Experts of a small language model: vocabulary 2048, 624 squared ReLU neurons an expert.
Below are experts of layer 8 (counted from 0) of a mixture-of-experts language model. Rows are named router (the router's row for the expert), up (a neuron's input weights, with its number), down (a neuron's output weights, with its number) and show model dimensions 0-191. Each number is 128 + 24 x the weight over its row's rms, rounded and kept within 0 to 255. Numbers have three digits each.
Before each expert's rows: "mostly gets" lists some tokens that are sent to it at least half of the time; "comes after" lists some tokens at least twice as common just before its tokens as in all text. This comes from a sample of Wikipedia text that the model never trained on. Tokens count by the router's weight.

# expert 3
mostly gets: " a", " his", " p", " per", " its", " their"
comes after: "-", "\n", " |\n", "\n\n", "==", ".\n\n"
router:107141134104128194155128118140145055130121160178093153125103154119180117087171104093154128175162147126151131129152130118145086108143139092169124097105160097147127095138124149148133148100100120182182105112097118094117130147138108156102138139114102134153116148120146139130103142147127162138106117141110140142174113143110146150106115140126153109123151125119096137144123109098097122140101128144137123112133091133110164064115144134146132084155094123126132071139121162161147105134133109107100121147129116116121110127110115133179116108070138135122129102128100144144083123160134105099
up15:100146124116110159161110129144137109116132144101102109123165169140115122138107156136121170138134113104071163132110105097127121134139122116111142119138127176144116153117099132127130128086123116162096107089098139104108104083178149133107160163130074117165098149125122176107150151116113123127132128156144135140145132128173099143113104110110143149117110132125071148146100083179109143121114172114132148056143095148138156160110080140109092151153100122172135142131123133179108145109162121158153153108143101147151120135164132136182138102136118129145107135128150129105134115175091149133
down15:120152113152101142163106134108118133120092118160126159180129117125170125096103130093141143074136182117159093148159143165116119170091132138156117149131099104114137106116093142144159132114126101111098136171117166145181148140100114126123151145132120118126094105106131155128145116154131151159125114135077158086105133130137114149145122100098130139108100136093177111092123137109124160146118144160108111117112109118129112077110162119099121139110124132110114156119172105146092104103171115138152115139171132126110171121131145115172174141150112131110153117120125151145142116091095063182
up16:136116095126158160113098149125188068110126105103121132133114138120141160114146148109128146124133131136172135099142143149110176134174124109128132155107120112134111130130112110137098096150112136096112120113103129097101126122134082125160124112144118110151180129162137146095096097113138167147118166142102131127214119134114137134081110144126151139139148102150141147124130125135137150147162113128156096129143137163125109133089112113174141082154090122116105132150121122133077111113136117153099088125129072143126155129112074109205092161151155128131109127144109155129108163161147092127
down16:090170114081104131159117154124157126117146163158163117120140111131090115144108160149156151136157123112097112094117114149144101144137116130099093100150113109144115151158134182124123190104163113151100162121125118146113123124111141110119142103100101139123136149147106112116116091128160101097110093107106132145103145184099086075143147125125191151120137165142141129150127135103125180092126127092090121120141128135116124200132115124148128153170159101116127124131112108128087136132157154159139109138146117124127140129110159088138126136135108148167121136124123159101076163084081118110
up17:087152123097146156118131143128146122113169107142069138103086084126089096122137106134113125154110127155147112090114097142121112128084155119124105088176143155145156139134105122115133076120070134141113194101139126159100143146149166181113124122122204112127122125108146152122151140133087159128148093140110124178160156134145127126104127135132156137121141109143101138129123137100126124112109182180140117120115106143096137119151140138129155099147133159095110194145086130134142183114135112126113113131118089142133086075125129126122148127116162126128126121130113142153149117151147116124
down17:135136104106127136090130142090125117159113136148125161167150133161085144119152079127128127138089139122163135124157163111085122148103110120145106130155108137083161110115096175102149140090105146082133121081171108109084168134117132136104087106106122106121118142149117164094118106133151129125109141081156149115129142105120142108127090159133121157152137138161139100136114167114147159109173102138136138134118086127177149117088092146160131102136145112163102150133100151140122126160101148157108120146148143097143112117114102116077117125149106132115166162127148136139132168099169183094
up18:127124147116127115159140127115151107145106135124112120182106117115201134129121175164116136148137123143112165117117130123092135135110176109132183143155127131074103098107096180097122152113154142138173118116131142141116142111118145134133106154123148101154121094150160130168129088106152097124146114132081109123115143129126127146111106107112123092125132075170122111146079127138108120121160124143135113149112123149101146117118089136184095151095143099124119110107183144098141099076128153115097117156119117073131119096133141160140158102143108089155099154106125161155101100102137142160
down18:135146135179099125146112156129118132101143135132129115135124127099128098130129115126097196138114149143145147126170134135077171146142148142130096152128170108129165105110136081154133112114105088128146105093099071146113111152129104140104115126086151150100124162117135147146101127111121132113121176137097106185119114170103133131163170183121106124148118127123130152095127120096113147191110111089114154118154110114132114160126149141137105153097090152147099117121156161133102075145112150109161091142109125106131122141118123104096163109165152127158142168182138123119153114123121096105
up19:116135135173111129123133167129127133109154116151129106078131147091118105160129122090097156112053089118133095125100120120101135116117135133109144165110121153118102132181149152120113143111152113139140148132135158141145110111116121139109117119141152131161135144107133135175139169124148144086109134161118159148154182131091138131115103121098143114098099144137075134121147088125109087154122152161175156080150111125176138128166134123068162083132149144114122101153102163147146136140079113143084133102137115110110132139144163137117149110097142089137080121149133104162131099137148091126
down19:147109156113090135126087149150129118093091119151082150120129108108119165165134153206097116155151159118109125163132169170118130124133104134132134133160097187134184133122135126162144112119099116128110133137134114119150136097121165144141085147154097146126145129091123090103144113081141131075141116111150140107125124099151163112154112129108096136098152154132100137117116100142154117129129045140132123143127129077111127115126106133136140159142150112137163141110102106075163104112134139121144123141141134137120085179121142141166173134085109108136119136107127136100134170111131126097
up20:158150096108166097138113120136131178136126109125095163085140165112127094099137099137178143113132147140111128113117179124115143122116115108163125132119129093093104144118133122163134164144076141129149114086089137125130153150140074183119127127138123118125155143109170165132175165120132144129135125114135140071174162122123126124090102097139178124106091144143159093120169142118149098154076137158139136118099132126165159097130133142124150129115105110125131147154135115129124118102120149140134170141177095139100107152094100103158118078139106135118156090124091148148102146156138113130
down20:127103137106126133102112135142185162125120117064144056108126128111149120132099143126121117114146114125120160126144077146169105119115165115157140135123124167133133129138174157131137106143156166114150135124143128122146140092123147121144146105116143170139129149119139113137127137117122096140056142103120129141113098141161113141146125154073167124110081145141124145121181074117157144098142171140135129104166104181130116148137109114134100168114166142145147100115146079098150130158110121150108146103127085146140143118097102121160147160102140073112130139084089127105103089129130122142
up21:128152124122116154128126113140159141150119078154102152132100155137132099085165145119142156155118080134138109126131127124125116123101104110155127114155100097128103088132073058168127172147116101150111102135131138133118109133157124126104087130126130127104138175105142113104119168145126145125113096182127131141120118106118159135111119099145100116096149135105093127102114130137151138137091134085112142153124141102130134132148191159156121108115135113150121151116154160125107121142117162107124096130197100108109151136136125126179075097150131160124137144176114162158184145145095080100
down21:136137145168127106157124120105143113107153142098116117126110124051135102105110164139153152142111121153124140133117143107132101084125149169084101128139159106135148119126119139127094104130124137104093173110127148126112105152110113137101138167124132154077133133148128132091155168080097084116145167137169117122052130138150081164145122107127143135139122121121123148168098078151146123097143110125094168125160149117123110155120118106163121142112117110109141130137159125065144119135119140119123111122162189133109128138130156144127124165150112141155124100133151129155093165074154160166
up22:124159145134097123121139064138122151108129139133111114106127126109134103145113126081110141134151105133125150168127082145121143134094131147148104130172143120126119107137092121150101109125150133128218125111108123104127148124106131169134149115105086126139093116109105162144124137091071127138119154107088140156147128139143125122072075109090107131142125094194116124118126101167128132144158116144131118118107105164136152161143159147128118111122141178136120112135165141186147094112144109087115139155102085178142138154115110150142149112132122104140131147113169167166102099131100116093
down22:126184093161103139138108113132096134130136129087148124114120135183116122111107100141129123165097108153155111195120132100123143155135151096094135114155117138155160142112143089139137123099083136067133150134152119110125157136087125117118141072076131119104094146152138152175122157105129124141135171135133137137094146111130122145082131110121168140150130123157072134168105114116175117132097128134133146105127140125163177129128154136109106127114116155111190115127149104129125160163180127144109129158140106151112116132122095106094147135118126087113122095129091133118102136135152172086
up23:144118116145126155137147133121155125161139118113121125138091141146124130067153131138176115132135094114134135087122075101135093113137141117114161140120166080113163121121119160166142122130107080104114150135082154116124137113135124136118105128100105154086120122140109135163155174155143121179122123134097085142132129111108129150132080124116179098147135187134122114113099147135140096111099149149088108112150149112090153125120137134118195142135141177139149165135102128151116116047142129116148124191120134134152115139115095092123156110098084136126105096136112131148125101140150156118
down23:129137101109128112164100169129120153118102103102105118151140142114152137152154122158117136118135126120123142142166122139123126127143119101162095114110148150112120152121081142135115099109119132144146143143155128082102138113101116152090108157158158119148113148095066128115070108108104116147124094175179135120114092110086130130129211122108132143112100114075122102099115122118115161139118111169132136120167150136109139166129123182096123152134132100134161086141163158140126159149120163121155161127125160107113162098129126073129124109108168120137119152164122118148096138109066111146
up24:099152165136181150117082156213115090150148095133144127126129154129090110131114138166125112123138142104144142124115100094130120107109155113146125116131144143117117122126154128089152152134083106093109141126144094160102102147153126155131116134130094156137084139120086125113161122120145120133089136115120179099146133124193130148111128146159157106108151116138106090146163100142150086099128089175139102119120114137142140165125112055125122128163124118158156099134131133138137084106076090136129154120141114130139111130178143129126132148106086092118111113118109118158159104127095119102
down24:104097146128138130136179104164129142107165169145124105099122150097106128105140140133144127089166156126164078125136140119113115109131163134103137076147144080144128122137149128162130138120094120128127109142131108161125166157155118176112122127117143165094128150130097099141104129140139143105101101123127131112130104159084110149127147106108112168129123122145138156128153160149126116147157127105121120106115139149135157142102091097150150094143094124037133148140158144149130139098121098130094140102094124128114186083100197108122152108154092115126122097083125170156136160154126143134
up25:093177189101156139116125109128160150117114140141112155144136164133133098139074126133188144123117146102190119097132118116104134117130126131114138106149125067104146095142105124149162107072090114125127124131099109162133154113137154146140151164124118117117142125118127136164142091100143127119124122140121157137127152146098146168112104117173110120150158121107148137132100147104139083131070135173143113168145130159134104133119091107125112106191129111158130146144115102105109119101079092117179131110106122128097137094128163113107141124099084132093111131096114121112151148164116160135
down25:130108125116152110124074152138094128137127130108106103159190166183094119125126109136144127144139105115132133132133111140157175137135174134152073134136140155148147105129184173090131112117111103109146098134122111147152105140112158108045133139106103168141149106156144130102114085116140132154125161122105101104100109141168125117144125160140096103082098134173105112149149122161118109140147139121133125121074110105141148126150119146082116136105103166112126170167126118115151137094117155122127105097132134094173144103149135147124139121160118113118109121113093109142164163132144158093

# expert 2
mostly gets: " re", " mon", " Col", " −", " Gl", " Rober"
comes after: " |", ";", "|", "0", "%", "1"
router:134152128123122192158117118142095144118143109130136178105165104129114115130110113115171172131109118113132134104149145107074116105109136151150139123109126089130121125157171124151110133120088160109131108187175147105101106113152117121103128143138117137103115130118146135122150164077148125097129048115094150126122148168101142068095122137118177098135138118084148149136082123116109133140131128104142146117114082154147136126113119091142158132110145121192166117137141148124127125163163129108156129131161156122147132093141149145153153122141119094110122142108086125057132122104122116123
up15:103124140106120119110118123142122168117202156101121097140095154146116123137082136142116167119139140105164132094142155115148137088137125093106146113135134120146106162144119113158115140121054111123133151161129119123089091173118198186134161118149106144106131138137148134132087121116114106130117133104075152150118147113172101115094142099073143127141136140120110118108152121113110145160158122054118107134120107126115105134108144125133139103115102114173103120089128135144103120109144115106140107110153138133188136094167139118150138152187116111111109169128161135130109145124118141107
down15:071117118116159122149135146130091095145128132091132135143143129097137179117096100150147094125120147130161120175130118115095078117135145087111123134090164140158144112113136106122108162112146169145119172141194085119185148133139144143125135126095086124114097157129110091170135105110111142090154128103137112136117146096144137125153128118091123157070115164136109154122148122138123117134144079111117125121118109141163160134149116139132102094082128087137123114116122106159082134121108159128155154119170100120176113139128175155145150124161137152080152155115148110120136119118153101124
up16:122107106084151187161137121112122137129138114164150143080139093113147105116099121152146119120121147162108124124106127123144179075092115091151138142169140130106123132131128104162123113177123112136090143125092092103159100111124111132161112130143134137136117120090106153144157120116131170110173124165157113092163131154124143105115072096104140146083146148166101102096122116161155149139097097098124131174094164142127091084173116123111132151161133131150120091158138141122148085158131100140113120160132138115144091121114110145145136100127142118100088138156140146097162118137095144155
down16:122127111129075149149107173111110136119179089138091149142129106137167111146112129142165130091154153117166121122166081101143117099102139153155153125185132183130130108153141110146118112082152122112121134139134139106129143126130142113122122134110116131086123132129138154160115136135173159113133141162156132113152130127118132117132150122104140144126150118183171123121148122116114108134079121120109114139116109157140110090143098083087092137140084088171109133111119120095142139149164118162142145118105104150092106147156093116151190128147094119127157094176092062159111150139127132137
up17:173139134088185113152148138145111133113107126084090121132119157091126097119105136125152140150146116146141110118099124149125169162128088165120128157131141121195127115161128116157124118133093172127114135122144167105153112136170146096100159166153133113085139142112114093123097148138164174126087124141149159112145139105089111133102095118144106153103106098090107136147106152124110126105116113119135125115125085160155137146103131081110148124121165105155170134156075129133107177119103104162155136162152080099143118131107133132130137151122156141106124106087079160133147123091125124140
down17:151104121133135077171145155154104139156101185142120135134146144145117123120142126103131113118100138109125125162097075151147117109123143132112145091072138086134127140138119125134174123111149128182110098148144132154177165113107124120171133130105134109186138163125134109171127149101108107149128119117115090178120127113114151126080156121097167110116115136115108151143137137086161138102153138138122124126159120133142086089126137163129124134165148143143142085096107099086114143120098113098078118110105150135139133111110156124144115073116153133141134151115145057126104129163105161098
up18:149173139113111121138090083097150150087133118128108163066132134092173149157119123169169144112136136090103166086109115121145121092080158088098152099133186171112119116182135146170145130104134143116151140161118156121154116147131103136097111159145097103104131122116130109114161101159151109132100120137147105154114149122132138137074140147166131141132136166101205101093154161104151122155103159134145134117115134128133120101140116142151150085122081119109113161136108146132131124112122147118136137150113117114122087136159139120091127115120100118112127123144096142142142149109143095135
down18:156156146123142121149149121105152149107127117096106116141141124117102129139130066118117112162102197094138081144131115112152138138104079152154136108134130139121149136169138129125123131117099124137155110100152116131167157127131190094111126102127123173152184138110120115119096136129086116105136126125137127149154101140131146121101121167123114134120123133144092133123140129130131113124131159137121151158087059078170132072172124128098072170149123131135103123139131136174119107131112110160130120121154089117087080087160121146111127141164131103159142123187113121163140140163144108113
up19:158159152099147162140109091145130107121081119132130129112143156166119106158135131144123127147105119112123140109145174175091130127106139131089095139127099115187122094143154118148126119145146126152140127155159162107138168140116123142131116163099166083125152112125116109158139163117122153063079108148078123161115129118098097139160108133096147163110123121173131122128114143117131111156163108131151160101122171159111154145109158123138150096142130123186140118158122140133080141145188131124113104143091129134108141105112092123109134140139095070128107085114098141088161131138102128115
down19:137101136102157135176164081145125160137079158181168121168101109170149115119155122103158108123101125127138158121110122076165107147128119154104133139135069082089137114130147095125099180110130124133135123109114131172143154117097134123119089149159103135172122128138085134109150123169154072144171129157149077154136082123160149144129130158126148104131093121156149141131091151115115114121134104100120165128104121132135144130090109127155142136150103074157120149148155127124135107103102113142170142101104098141131147120135123126160118106141123131111115139108143122138177101129117139097
up20:140106143157186133123122169118122110141161150107129119096169096130136114088141107074124155145163141158116116149154112095121120118172175121150156118129114120108119113096134085080105152081137154118111130169153123183155086120149152118110131119114130096122152129072143117115156125140139145154118104111151133113107092157089148107139141140098109059120120131128109150137107122152126166134142128152107140162091150122165142124074142084133137139178133132112142119136147152155151109114163116166108103164143137128163153129124083126130112119123144138092094139139107111124089096124176105124
down20:142083141130147083115126079135131137103097136148124126106160149161101161136128145134144140134137120150137176120126097164147156099129128100155116082105106103132152096129122134138126134142162126153106188082138089137178136068121142117119107135147095115085113104131126116140107108080127126139127139123130149144147096163151134106137176111136104160113114135163056138137150128128125116134126136141103141138107142078143106151157182123062185131124117108131139139105120127126103149155105115122198091135135155133146121109117133123139107191113154170131115108105116139129131102142150152122
up21:106124153134060162085175162120130122183106134129140156092131151117155153115125114104126132173105111121103144098132153116106138111101134164146149138158132111118153109121115116137157102141134189131149117143154144162121133092123154094117156123175139130124104143131111126135181133128120130105136110160114179104098132129095125083127132130074104101126152142138182148161096140169115122130111159128133135131149113102138107111158082101165134086152175094146165120159130145112131120122157077090121105108115127095099153106137178127127114119111113169110145141129120158116140141163125095129
down21:152189122170134156142122150114131131177144103134123103140120136084151119116127117141139165138096160140119116158126149115114086157153082155102081114140151123133166095142088112103128111135100139150126146107120135163120179108113138110159076116137146120141131128129076102118089101121144140133160126134145140118141102121121140122113121127110136143159135148180098116124138107111072085109127146149082164149114130138146144153088167114123152158120119131169176122121140114143101166089098108121157143087121123119144122105174075097151165120108078129102156135109158153116104106133149113153
up22:170140124137128132143099149146086082118158164088072132098141162120117130111101094142130172129146112116116091092136144110121132115176129141155158150123107152112092121128122136114123117117165118166119089113127112129125126161137095110113166147124158156161111135119152166148147154193143165084144090138129107111095126096097110131130090073091152130092130128082110144101114132053162130157097142154136133134131160120137107140100146113149114122141148110140111151127151126136130107142146102134078130150116137136158164106174133153119145132116115144129088123119099143118085165143092108147
down22:145176147151138129107132080101163127114184108149193155150125121176136134111159125175115113094117144157122142120116121127117128100113118135093140083159117098167139121144156141120147120144137144133142146131140155121108109146123107143133141125165158092108124118104130146116115156128106122112122129128182142127152138157129119148075127157081165101123122169143100078127120166095150133150132121112101157116123129143164080149128137119133116109146117126142105143099095085111109171121097150154117126103183135105159126166153069104131087103128150118143102164120105094146145127144099076093
up23:132130149136148138116121140099117146118149118138162172140130111141132148145110160138162138116144071134117118111130104084123129156152143169170153114126151161091134117161160145123107105175122114110096148169120170128087146158150160108104148158095138082141085148115114110132139154124110103065106133087140129092106115112122150142127133101148153128123120113149106175155135178141135156123158130155117101129138133101091062101132110098145127119147074094160134075155163105131128106155158122174136124094140106138136106121101082130135079146127124119143093125128090126121127120135107104156
down23:112078133163119114133085120147136194144147123138124092135124138134142107121116133150115113177170102095121124133105101139106172132132140101161090141091137109137130116125145147123083137125093112129108130120132119139126140134162151137143184149110161101158158167103149095152119111174103091135074126147088133158180107118088125146153098140107102125118142093083107091134084103111159120107123139144130132128148118096086122167130129129162133099121131156147057144136111122164113101153131121122099150092166116160171149114158142119109154110119142140138111151111136144161160112141096136125
up24:149141114114152139111154117114128111132121101114116133139120148099144122164091125112155160116162102151133133147096133121100136145097102121101132128086142096118120116155113112162148158139113131129145139121073104128109132125175134134156162186130134127162141165103131120152098124103125160133146148135133176135132105109147070106148118152157199117106121128155164138156120106127109130177105153098117129092131088125071080143127107091162141120152136133142168134106150191116074131074119139131080121122112120093142108146097136133170171116149141113140130138145094128090138091131112129159
down24:116098112169144134122125120129100131135127127113132132095132108135135110117140129122144127109156116113155144179097141146176139108157096129097133136122078145071143141101096110113138156092118169125140083085129181174137147132128132164118107147135110124166144121115130126171146132099178125138126146130125164142154114147159133145116180139093099114120131111112140076112092110110093139208118160118088158147115092122077161086129138138128123138126139151095129140113106140104155096112176164108114129166139109106148137143110119110108174132094091116145116107180159116127154120140118144139
up25:119145140125131115163142066143154116135150161118119137141116112111134161104113085161184130137131124116157151166125118112131124140103128108143123115145101118149133133143148131140134105130101086130154088178111169151113142131115125133098132104126116173124116123117143125148087157140102144075110114140091121186179093119158142123142139152108136122154097134145098152140101105091117099126101115104150114143142094126171146173127125087097162170129104132095142118094134109140145116088123148102192169129135114124124092096115134141166122066066140134091127108117093137149127109144093119110
down25:112152110163162123165132108135081109135142138192156123159127140159133152074123079154171137131161172122129104117120134123147141137126145064143129187106100114102105091125159105137085121161099162104135105164091105108146136122105119149095138143147105150108101114118153103141151138153134123081092090133111116118075122148159108154090133136137149114151187145101113116122123132153141105154122139123115165159141156103104092142138161145115127103136135144139131135120088107142117151107104152138116175097110069108131133109149150109131160159126118165127134141150105135095120115133128158119

# expert 7
mostly gets: " t", " w", " s", " m", " f", " sh"
comes after: " \"", " (", " and", " a", " the", " to"
router:103147133138164103132121159172111100127186140129117140072147091122125142125097152149098150135134131124149123101162169165101121135106130102162103115093128096139188126171151095135121113176127110142119116093105129134149124074135140092135140157147085140161103088117119140129107133099151131149126132073129131159152178130128155142085133108166098087154129093131101115158137162123142163164131145149141092114174122172118161113151164098148142150149111091172125117130138115107148124168128069127129125122136134158125121122113083107112131122107136108129112127170119148128125111110109115118
up15:066143152162114091150122146146098148147100159127099123116171067113103111093107132151144144176131121117110131109113110138120103162132095132119087103162160114132135121110137117082094183156116144143105154170132083100150142146148119138138114117147169112135097107158134123179137146123151142143163141117140155159170115139124123130101098123122120133115127087125103123166160127117121128135107143124091134096115167110100167130158152091127154112169082141162100098124126135090107133116138108104142150087139131127147110190125124134166093090143138152125087117147101149148144106151117156134
down15:129166088120130100127159108151121136169105097133139119128171131118133116176145120122147169086125141155142145076126102115087154140132121175184157133172135136159143127091143118127126104141136122101151132136157133106103149150117170089170142118110146095142103153096123137107176088110134167151133120105160128084087136112108114132145142122134133092136153112159133137137118061105127084115140108114158102123143085103134105141114133122129151134131153157151094103148092140068131110123101155115114110136113148104102103152108141144140157120101143085119156150122166143080171106150141146114
up16:061149173156169122166130147137075138095146142118118131111157115185137121139084108126156155144116101130149135140127160116107156114103142143140123089125095100152143117129139133083105140171096147139131161140094156109121122110147151091138139157090126114093140137132141109159119158122112136139104146148136161160152122145120075102101135112134122130141106109138123104130105186118096189137111089139134146163139136117173147134121091071120179114155139151133108133112126141130131136114160147114099102112133133096161134156121150114129161104122146084093122095148098116179119131080124142101
down16:135152124146119142129128121143136166160122120124100108155072109155111146108118172112102109142128130134129161123116147144146140172144142071139110150162062111107188119113113131155124125160120115095086132138109133100124116138117155115126097165141110096157107153114071105091108147062121157097158156109151157126126091146143116132128169092144138119139111094117149111099101132095121143145075184202148123138082142143138137159155129089131117164136108154163117138108098151117120137108111129123162127112140120126134126129150126139121098139128128077133132114164103103159149155125123131155
up17:120150137090149126147171142156102080165131135171068107084112159139157129129156101110071134117139140137142145142102124128083123124147120126168094109108130103132118073138120131107172143111121171128127114134096133160133110114146118136183125112130140115140130138107144132138112144168088156151102143096140128105118144145102161156089117100125108137119143161154138115156123105114073137149149120100172136146098113106125142136160150136133130128141145122173151097186133115143143135152116100132094149114128151119130129133077081104145100083084102149072131157115117096138126169161105119145
down17:096083151088145167132112142113105102169146095138121114102131091121122157123114121153138111113139147089106124162083113127166121105135118138148105160159092156152137136081167159127109178124177095101130133134146119162145123125132105089132151124131182106095144143063128104119138080127101136117179160140115132083126111099130130144132121120140112133130110173132146160127161159097111120152097093156163121114112117111143146158148139128155127098125073135128136139146153164137123099122135109118118133152094137191104145095126113126124122116109117121145139163085122066122147154151159134148
up18:092170155110146170135124119135141185093122150144119143158136124112146137143148154163120138136123133124108143123162102122111154173119098095158109092097126136101115118130136194123154105147129101156152173154135121116118122122104129088091129138178115147137141118101111129119110102071130146108116134132163155085139143185102145106114091145165098121111117117105124130124119126188142116115143134115131138112149124153144159128115115085125093138124125106148166167089091122128133143110164114146103105143091112175129123153129076123113069170104160139113145123137083102103094106102104139143
down18:119143149119159129175145116102179158106146127114136079129158111133096145093123152151186151157175135107144069155172104150114088084117130141087070178132187155166148079115151154103142103137124112131151129098124103146121122104101146123127110152142085133154143151115098129122106104102126147134131130075106129110126123128128126103088102122094129151124136072155128138150120152160149179090111129146114123109134173155159107124146130137139104154107109131087088114143118126139150116127111105109085128126128118137157128126147101144138130115137164112138112126134160150114178132114115121135
up19:109119136092121135141093140129148143138092133095150180134144074136112138141121110150112178133180149121166098090121157086152132132081105092165122152124116127081161134170148126146086118125116089154106154136100141164149175120121118143133126122104137119161089126108107123161141122111171105101104157103154142123100134130148141141135127061110122128164162094119098148133155144117156143116131094101119134121143097169134083112138095140128141127151149088154086147163137145088130125147130109169112107108140141111139099138123123106089124159116141127093137133140108122089154160128069136137
down19:154106094123139128152149130126116137149125124120161158102182096063137134133134109156158093114117097115134124109078159121133144163127124110140126110157069144130132112124102108130120127149142144105118145143105086161115082119080133154139172166115153145099136135165100143131089168077166115122146123148164122152143157111107164176148103102103082161125134111110157151140111102117124152118089114128109102131164144101120093157128148112122128098084118173138125146119131145165097150170155109154105137122099115140147101125144106115144116113080115113124137146132152153160117124197143123129
up20:090121147158127123099130152153103064089141145153153132121121131077098100156134125132099150151134157128113144156108156144145114120119130096140083132109139160102139080149138174128129085144164121101168151136095133112159135149142131165144128118138066157172127148111129162094147096083118160120145153119105081107140154110149137114082132150122123110138157110120113117115131103113133174133160127157128107156100094129128103112132118093145125173088126128104141102174133112118151131136084081148135135173134072127119093154136145127123150140134154148078133100151148111146144126101134095125
down20:143105100107130112132150174113098139140125071184122157110151127111115119121115093152089144154091120172153118130111106141132143127143127153149152107192122134126132131130183115119118131141154110137164165130108111129116177129121178148150096149124156150106102103135100110156108094113130125145125118107162122126128132122120131146108134117099153087071130153139127116138134161125096153111126156144113163136168113087103078142131103140107092172087127111095115116131158106091104127162140117158121120084090108117148164175152154118131136148084143139123125109067149126167147133106153119098
up21:143133159154155123105138139119154172143124137152177133147109094131166144142112140144123180115133152125132157137177143130143139127144108098127132158137137083180120108163095114136100157169129132130136112147135111111159104073100116146098094162121153069110105075123130134185095137154084149141138175092109145164133151167114114098081147096143106143148144094139145127133138153116132080117135131100127112126133122136143168097126146124123138131143101117142118113076128129141117136139116135110119108041124138140156145125155089114128118144176158121085118146106103117113106102125126108106
down21:136136168168110134123124151107117131150119123146111141113114093139073113097127121179135145124099098137149121103129143100121162131157078117127139143100111113106095099125138111185133100137163089201119111143112123125182181147124150105115102149129110138164130103119124140116071169138118146156134123109097093125121119129135116128132161130095118147129117108125106131151136125160155135090136130131163124220137133144128115142128108113113180137123105141081134105100144148132099134150142122128122139089128128139117102093187134157174118078115130125138126083128165148092151109156147141131
up22:091103128110170166128121121095128142147166128118107099124135106102116111151134130153110142125148119153136147136134126140173150149086130087120171090086217100116128160165146119135146115159144169099134105111082131134136120146147106144149122106141116114127144136153139131170101146080112122103151134140064124121145147136143116171126106146113158135140133114123093111124147140098086147108074093161146128142160109121138115144148160095113159147127100125153120159122106123142159138129173144098088119051133146108101126109099109129133165117141087160109123121129128144135119103134112074124
down22:175151115132127140115082105142127111111090168105111130141163111159083116122144151161114081143173122146094104121108107145119109127118140106107126164131123132146091124141125103137144100170139138135078115109118078096143095084194133121119119125139189161130132134128153143089150163120078160113111115136120129113101107159109075144132124124130138054106129136115155189111133162168129146130102123089137123160131153091127135106112166141089121143129124144174142137096144092148111090153144155138121143124122090115151118152122122092140150138125153143134144172122137109138145142151136142133
up23:165098093177145147150098138136149126134145175091163141115130123180119127136126082104108144120120125099154114139102177102139125102114173061143155124121112123144139144154159099131099096151120112124139136101150175132130134130125088116151118128150163105153116151101094139114140149143114102097135131110128128133138179092144124106112161116114123103145126146142108109147118119146108131117118119141195094147120128166098137133143134145114143123153143114202130153137115102130120136138132113128151113124138134124161127097120059160099136096079135137130121080131096107175088077095111166120
down23:132135094131112105116131077132166140118126133157128101110130111134113175090140160164156147151160136147112101144112137076138162161123120142125143125156102109083150129191144134096133076144090161142123120098105090099098121150142083148145111127116139167138103175106076175112126136118143112106144103171134160114123103144127127160118124150149117107110102133119141126163135178120126104144152121145120085131144128128139117091170144143157095118108081137117143104133099139153149114159125157099108147113114132130164171123093139151105136138161109120114079148136086138097113143068141115136
up24:112161139146163155123134143125094126136114120125104131161125120114108144125147135155157146149167169108067144129148101108168123120085136097127145112103149130159109099110118141118146104142157099102102125141104160143093161108116103095147132127132082110117073136133119157150164150145114133113113120138117150146153091125150134096102083097160130164178119111157184125108143107152144164169080126124133159123161104153056156176141115103121128121160110140126140133102147120108141138134142116101103114135115154111177090087152111125141170114130148113129103125089086097132122142107095153109
down24:112114126173163151176152194136161124136146147143163163166148131090171098121125137162119091096136105131140118126111150167158133145071158100102130105141125171148116143128131180107099125103128152088127108132120145102139126115130156130119106133102069150121186122095127121128104165084156142091127114086161125139143133124072143134154148114117145098110117131138102146099124138129122134133147139132138107133130125137122101134115146103138081088127111111152097168150115132108141137144113116131180158133157116117142127144130137089109194118138116113120072134116130099101131092124082142108
up25:136124147187135140126091085122146124132084154156140092135131117121137142136142111087134145180192120114138109127137099135116119129137098128114164145127101142124155177149156108140105113137092162160177156136146166107091103120128154089141119139128094121125085121036139148130126106122078164108127115115115099155155164160108121154111106121123101110161134134129122096072130121102152158151168142143133125143159107101128126168118092073141110128115077129147135153131110091113165122145169161135136110149116160133127130167111104117162137121126101126125151104126121100125134131148137125127
down25:117134091151139151119127122140145130112122138133158136155096119136130131169090187130094101123129096112158145127120112143099100119132103130085102090132103098056112128137098111104140139152135130138132161150158103105112091144132153092088118153112094145144117140152123107151109110119126163119140109144192137157109113172107142137144127130123134130125093166130146153146158079090085133117156130142107087098128117145145131124120093106130162134159197109168118133139110128120141152116144146185143166157178111132134112103137108108098129076159094132130112115135117130136131171115146177087